From a checkpoint of a small mixture-of-experts model trained on Wikipedia.
Experts: 160 experts in each of 7 layers, 6 picks a token, a sigmoid router.
Below are experts of layer 2 (counted from 0) of a mixture-of-experts language model. Rows are named router (the router's row for the expert), gate (a neuron's input weights, with its number), up (a neuron's input weights, with its number) and show model dimensions 0-191. Each number is 128 + 24 x the weight over its row's rms, rounded and kept within 0 to 255. Numbers have three digits each.
Before each expert's rows: "mostly gets" lists some tokens that are sent to it at least half of the time. This comes from a sample of Wikipedia text that the model never trained on.

# expert 28
mostly gets: " Conservative", "stone", " Democrats", " featuring", "gers", " tells"
router:102132129182145102124117104112091146153119132113144103142112141120147141162134168139099119123162142166148188128076130123088111107131175147132118121122123123187095085105111125121144110117137131164119105126178124118122186140124121120151115145128156120125145098095099139099132120135177102090149133160133102139117121138178109100124082145127131115160120115113150108121132107103133109085135116174127120115140099123118126101110131121091107093188123131136122092110163108149148126151145085120148097106160102134140121104100120121135180139104154121118090118152175125087104137184180121123
gate0:055111134096114157157166093131101137129127186112140133158118078168113131101136122119154133109142126096126101128121130151067152135148135151142125087149132130138137119128107098138128116120094127143140121134145120185101131153065103121182121157162134123137100142146128128168124174179145129142102139155158137154105167131101144100156189106096127125137130119119101154115169150109093172125142137122149124134118092145097162128123165129120093168150144097107152120070160135139093122100131134091151122132101158139119143113107125128133133114119115148104130147146108179097140121135149139102
up0:127107109115112114121112116130138112143130119142127102156125173149142125149129092141089088113122154133126082087095160163150107084049108140177141144132094142094136122137143090099167132150104161097126143150125142119128109154147126148119110089108132136159189127127171070113142152095138130128098141096142132101127138153064129141095124130193089169115121159125156137153170137107125136125132137138183109094148145126118138155143121143127140133155133138168171121132129156106117096144129168113135122144082124104170144136151151168115135097161120131163124136123121143140124133154110151130
gate1:155069133180111128138138110124125110155118116139140134093100143133100154127145118145088127096161096148161173149109161131108151159124111122127144094107112111141114153119114139092068114095167107121133140087180141145080117109102073120162141137121116155113140144201153120138133143156132098125139141125156097116122116159139103140146133063138138123095117117102117167150141102112123128154166170165105148075140126135150129139138128127161103107110146148117099130116153116133145165185148101093149161121134136152137079131099127109162115141132157133151111087119119143102164123123140121139
up1:112122127148146141122130124099151113153098163102107183137107114148129105130119125163112122141092136087144118157138091141161067149137118107123087141123109168143147107124108137163119137184088169142125144121104112097161135143116167118117110146097117113139093108122140157111125112135118173157085120125119174107140113121133156159096165131106103104140129129162109139134121152168087170160100140149131139112116117134103171114122124097146157120102061116144133148170112159106124143113136149161107174132140153120096134132166157134136104135123089172145149128081104132161179090127165118119
gate2:134153129188079131134159112124127096159157131138136155152137137130193106104152129111130152108159125120168122133069131170126124108120136165125121177130117135121133094134162130154100138144110114136108137125166106134107093142112090129110180138120135136138137137104144093107116114154143126137143132139176144111119125097105135126103095106128142140086125112105141090100155131118120137143135097177118167147129101115134141123160095040120162143160128116117134111126157147151169164113134103112124075101117126128116107128113118142167103122164131113131116084081075150137182131109156091135
up2:144118153136167122132146136132122130161133117110137150122164122153153105105158139152143155120148102117121138149137100102087147117142129074145113121143136119109129080118161104179098139139136153147097124115148153115107077135122109080103126216136094111126151123112138085128114093127160148117123134118146124127130154122124090085106147128114154124114186054131121142132154131074114117157168128134112130145161073166132147131189115085128128114163132097114122147156134119090128122125142110122138106112095121103118130139077150096154117126140125079109125152111088144121166106137121104148
gate3:097120084174147135112125090086161129147121118123077144171118169152110140120139110173120130134159121111117119122118112114110170134127135069151125143128109112118106070091137130139144140148116118081084131092156121141119159118127118132131063124141111109109085136101112116137119118109147123154098133134165152099135108135161118144160130090119160128151124145119120130108131129136084136150127106097111107123137169173148103169100176151112133123175100101133147104129112109151150116126146183114169116120166143107124131149140117133134144151183134135111094114117125112156163090069157145087
up3:115117114123137119122123099119112140127131136113122074155093183109062113117104156121124129142152115129119126135124128156111146149104131122130158168142104149145147097096172161138138132130149122161111149088104136142091141123082104148105142109140128088112095145084149124103102106106147118128134117118148164067122080159112144108102046137129150136149122128139096125096125122144131055114147152166109111147165149118172103143116103153097133075141094124117138095150126132120168137114130122115175133111175148142124120128114110108130131181151162127158097130132091144146142129136157102114
gate4:114133150131142110143128106129140112135129142117136098036122144167120127106097149101116121098137148074126116138095118128134132133129120141160153122114136081137129144131107118114132130105138094065092120102140135130099128064086076119121133146135172105187162122134107133174129127128151105134120137181118090135112163124156115105163122156152119133118093095124135132110144123115079102123112103137097137154151069123173172132089136138141113132140178148170135137155147128141104118152172113143137110098152119134148103120163104104114139104122136112108079125102101105141094105110146133119
up4:112111104130153135121132099138144153136132130159120146120134114102130121134161171118174147129131140101102133197153132168083108131150080130115101184113129147138148102165123156101094135135089144125144143140147153148122147096123102085158067103113115105107085141128128124088099131140143136132137124111108133107126155139140140123122160132091172091170125118151120097164154146152124162086136096125147126080093182110127118067102109093154141132166132111114151144162122112141124145099104118157114119187139151109142148130140117109161104119140128111146130109100143102127125069112116105167
gate5:118104141162086137117149114108123147133152090110131094127144121116141090100134142126139141107083125126158108156127137166094119179137095180125136163145120141117143130112127122148111120156105130138104067146138145153127145095126088108131159106080156072121100080125110134134117119121148098138134152131144125161110126116124088128164098120099134146181100139145066100143106118098125139141112087102142100076121140144119127092097132105117131123155103111145115121170123156086113117116152151111118079120116143109162130072129135131153137078148091090146163094091171128107123094143138126134
up5:134125112114155104145128140119133166076097119114145126114130069157084097151143137106117127126172146120158147129156125084100111189108171134153139147100153124152123133129093129139124157093121121113138156118108175097113129185075123152167117186135156163146118129087138128100099131185118131123147104160139133136120090130112096144119145116117111118116098123127146101106118127109111140107090114182131101169097113133137121150178074117109148138119131140121119112154116130113160162113069112135142122116121120158106141145111113139135111131102146115135095127115131124151079144202127127121
gate6:127089139116129136148120113123124130139157144126138112145132131129108136110108125160140124111162150100127090131109174128115109143100139118134135155150153112127113127143118120104139123142129133137067110149150158136127132132139077104093120163146122126115135072101143127115089170137090114140111115152113083097114122094112149106076134131154112117144109132101085147113159140058142127126122122128130112072164115147093122086138111101094094112151050132112094145166101107112145144139160141107105146098122097077115154135137099113131163114161143124136146079061111132128075165115148159111
up6:154134120196090148115112143091126081135111141107157141108107116102128108130123169116139167128094153109131105157127147111104107090138122156124144156103177133081127097099149099159071122107118120174151096113148137133118104116148102116144137124105148162136123127119112094128157098156088161136139116116135092132139141122149127117087140134131178094088085170138129120112120105132122097070116155110129132124140119077122089105105140101127140125126140138123153092170125160119082150106115157091145113144131126117153117094120092097133102076111095116130099168146150135154141135098145105161
gate7:120102162180109126090165119106134103119098098120137121080113083112089150110123139104178161135104138127136118101121138170067140107095147121159107178104124164160107132104123169108118145124142120092148145114106134114074110131113081146089128130135134128144135151126102139196148115142166135110132136114163167132088125133106128150092123149135095120103113100116153147164108104135149105132116124122101101137127116161119122164141148114138109175115136124117139124138169151134119153127122120094120116124087154126089125146154098133124120203141096143101102149130142185113165141102111144133
up7:144152117158089150119134109110143074123112103148121137096158161165096138133152084096148113110152139164105115129154141108109150099119113152130098142158144138105119082125117130181110135144135120142103128105120124109129097140130091147100078151155144127123091121153142077107152150142100117106113137155141110095163141148115125144111139117160138140132145153109140116112127146153172146113115118173150116102117163127169148090148060063081143126140142124136118089129108152128131130170142153157145128108168097144163083094123113131143099134131163074121100108155086117151121159092146135123
gate8:151122139113140134131146119161134155164138117083099106129145099107117155132110138120183109161130087113151094140118112132110107124115083078143128136125144171176147161121149109118126111137130134140097151120119146109113087082159114126120162139157125105157102130109113155155146116139096102139130095097137126172101115109142098099160172118109100143120110157084160138134146157089104134102166141119110164144145185106089135160143123161162111107096154111148107158097086133127124145152138157127093162109158095096151109103105131132123115129154143123107175139146105120076153168116127167147
up8:094150123111214109148167095093121122120100111151149086104142127137090118131118138101139109187110132097157119134108138081130137093121157084116118131150107188137128151146148107139123103131097125106138126178157163162110121136152134111106137170150139149129081120110163121132120130114172109164122107150134139161126100109099159113137172136104152149083098158129114088131138125148127147136148111145168138131115119136110158163078105132149079119129154109107091108142155112154136149163128096120090139127157114165176115107129091155113138126098151119100150123117113125129139122108154148134
gate9:136088140145105141145134080163181156172150136132112131128150078135103135128117109138087140077144148108156141136134096131100118125121103091114120131106095132110116093094143111095107109161117154102109160115153132138124098134083094096141152108111139087112122151136118175155163137136163113174150098126158130109105136143102121134091126114124166167151122133150143174158130148127102148126140128155123088074139168136122121114176109130148161125167146163096135168111112128124123110151151134124095120111143077121117100142111121115164146177156152153145101128152107191129116131128138112091
up9:106124174135123119107111111104139121108175139122107122143106145115118145134149122124126139102132111120138132122146152149163115128156143092170111110138157111116080148118122121106120147116138153137131082119120099143130109168150130108083113169119088129137110127128108145146181151117126108121127148138090149103124134120126082139065120121143137151169133133142169122156163114144116117145170092127131108118151155116125073136130112158141124073111127154176081143131171116095065127133121179123110119160147097105133083152091165126137055163121136094141127130161105095120132127140161087089
gate10:133125103127162111106166092136095148109100129117120145116141093134138117155163158124107113128161176113117124122091092103133118159147128155139152136124081139131139107096161108138134097111129106184122108142181161119125112120116095116181106147127154124135126113125121126140111130180186154140089098159096093143113084097137155134146151111099098135098110087138117127097152113132135087082125112154134134077148123171105119114099131134097141114129135136151128133136166111145117130152149090126101134101129094101113127108100139120142111087114123093122152116143127164110113133187191160082
up10:157142128128106121127159126140151103095134158129138140145133136107121123131125126142128132117127164143140144108153113161133138128134098084142182090101148140158109151143098159132116099179106118161150145106109145130152125120138119136159088103126170150101131126160162150112095141162098078110118110141108135107131148138108167127149138101150132088160144135138138144144148121125098104144164111109070135110105140093128132130152120152157142134086113150136155112123109119137100140114090116100109127081094125150155166199148125129098103153131109119107161164088071117166167191094098096171
gate11:114118143118173122132149119141137123135144078081119152119108137132151120141127160075128153125164086148160133140130123130111123123118114166099117100126152144166107100127146091121125092112139101111131135157165140148085122086097158165093075151105143131107135137124156083123121128167126097124149131095140117124115141117120132152113141121188185145140154080131054119123128143156141095129125119096128144137129147116168130109122157112123170096143088121125154154091142128151099107113159119078121139120143121097119120115183111132166144095094151129156137150148115137117171087134178111140
up11:112120085141105120170099151113114145149150179169124144104123130127098119159121092122141107129123106097093113162136119116130136140121151092148156075126181116130127126091116135136135121162114119129123089127120077168130146159150117165139114105123077112117101087165137172135163121133075111158111094141124136118115133111132093092109142144093122142127125160124153142151142152171131102148139142145142117107148147147125141114150094102109126135150131055150112108071078130135135155162143166138138140134132124154084118145123192143094138104120106133125140124084106167138079140109103120131
gate12:130134129143148103136118130100126106162162110093125111120110163177126093118130112119098083125106119156162089139123146133107129128165128109116147154111156167187115097088102154128133115171118162140101102137155129136127133133148089114161092107139139102129105130113175102131104088098160131151099179133139139126112150123131121112120144106139140149128119103144124117079098128129155130143106188119132131176135127093140131162175123163116142110172129120109126117143134149127097096116155118109143116151163116124119127163206066112118130133099112081123096144143108132159102158085142094159
up12:086129141127114153124150126123136102126100102165119135091136139142122121156136128154167121100135142142118139101122113135143090133084155052118120113146109142090130142147117147113115157139153131123169128140146161133096133086160190151110140151130090107125102104104081131097144157134135135108150122146096128141138100106107138146120141166151098117121097166114153161153160147139088088138111146132118163078148113156079137122113144129122079120065130126135149098130111082103103140130122182140104121099124124101125094128091178151119119144104151130102110131141122131131193179130137156134
gate13:129129117162163128099132133080124136180128140113143102131064120151161114093136150125128128151141098122188075140103103097130151130116131102094164180097122146129141112087106119093146127121129142110085132145197130121136138130143155096152134120106118148135107179133133114159129149114156075137145150163170163148102150114119151138104121144098119114129163068137119131120109117095088102148133113129140143147125145128115127145121152142108152129159149114118090131170149108137131101140116138116127140118153151097118108115160182114159164117115134070145171134163158145090127104128110098118
up13:155163144118115112170074135131110134124125149147085095148121144152194077086152080128146158073124107116088164111140146143138138119150112091052131139115168137125150113130118138166096119168113126137086143166141095116118113106069139139149137142102131110094105103137153058139148157128161144147121118102123136126136148085108117100128129121139131129112124120119083172119155175167101136137130106132125133122145127105112127126169122137138119088111105130116123145149130140173103137156123136114117129155118109155156104165150110136103109161118137104154104144130109156154152122137127110167
gate14:158127142162108141129166118114110109125151171133096132117122105149144096099143156121183141103131071108100094123113145124130100091127133174141101121104097136137131087129133140124159136157146097093116142126116106110102083157108101131117150083107149088088128166159142153145138135161114085185151077085119136161095139091134145093166116107152164113160069130122167116134096165152120124111110151156091100125136153147173149141124135135122136150159120135139112149137125155146150112125150161122127160165133124105130157103121119129141150097132088133138136134089172145142130109146096125108
up14:124156133154143097109147157106065115128121161143107106171135097165176110107140080139127139138150121112126146096119132105113139153146157113129099189132114116096126124133108136154148097124117069160095142141102134097132151114099114116107110143101115176166103145133117119162131098098129106154127102137096101133131092149129107108133145137146109149099092130113129136107076119160151093180112114083129105174109109116154168169142070163119137119080149112102116178159151124134164124103100112099135140144109114138100137115172124155138155133094124115127111116163165117128120123151140131116
gate15:123091134150129135121151120161099136141165111138180114117134161144127136119134153113141165121142140167136163137108111108094179110166135149143174120129103129136119101118110113116057099107136101126081129120121145110150151161099101128176153173153109134105121148199138124142104155156095114170089163169134106119113168147141122136148107114153131127096156102096149148136145123145109110144110105145095128161117132149133130154163087098165182094137156148171116123098152113161151149175146110128140105139116146116101100102132133114161156120160144133110099101106135166101114135142139130129
up15:095159168144143121156129120146141074099118119117102115121151105093116113074131109113158100144113087125112118101149123154168068174136138121101103136103147128125138124160135131123131102124100148142127098178109164111109114131150148131107121126127116144181151122102133100115134129099118220128128086101128168118138120120107103147173117134108128124152163128110114122139115156124141105137164094104140089126105097152109143171155114135159128145121150123112124187101112110148106141129142160131138142131144132122131116141111190094088098125124148141147157066131116104133145113139078166100
gate16:139120130131113149146146146136102150194178129155128133133120167136144098085131149141158152100162147082113105147134154108146107135162104153135120153152121121113103177084117107137116122081166121118149185143144113074125115092156141154146105122120182117120196097127123145157135148144135124133135121101109139144117122157130156109123099116169114101100101127131123168098145124075146111116084111149102114105149149147150154126138154109165148116150117089137106153101103157144119123113164087103144122133138126126081177130161088099142158119159143075142136106115102135122126122124140119129
up16:166132178152075138171120142092140146178109143156133109079145108119143126099153157103115180121116108121128134154126118123170140137104139139111125132155155128168130135093119121126120105118149074106174118130160122148128120096111143136173087119133168114152109111113109143112120147128115128111157165139129084108128119097134122105119129137173129124164128158095116093119146122093127087148149108121131146116178094162155143131104138107121120109138098149151157109150115123161127125148188104104159151085104072128111101130148095094084147170114111088122153121112119090114121110106083125137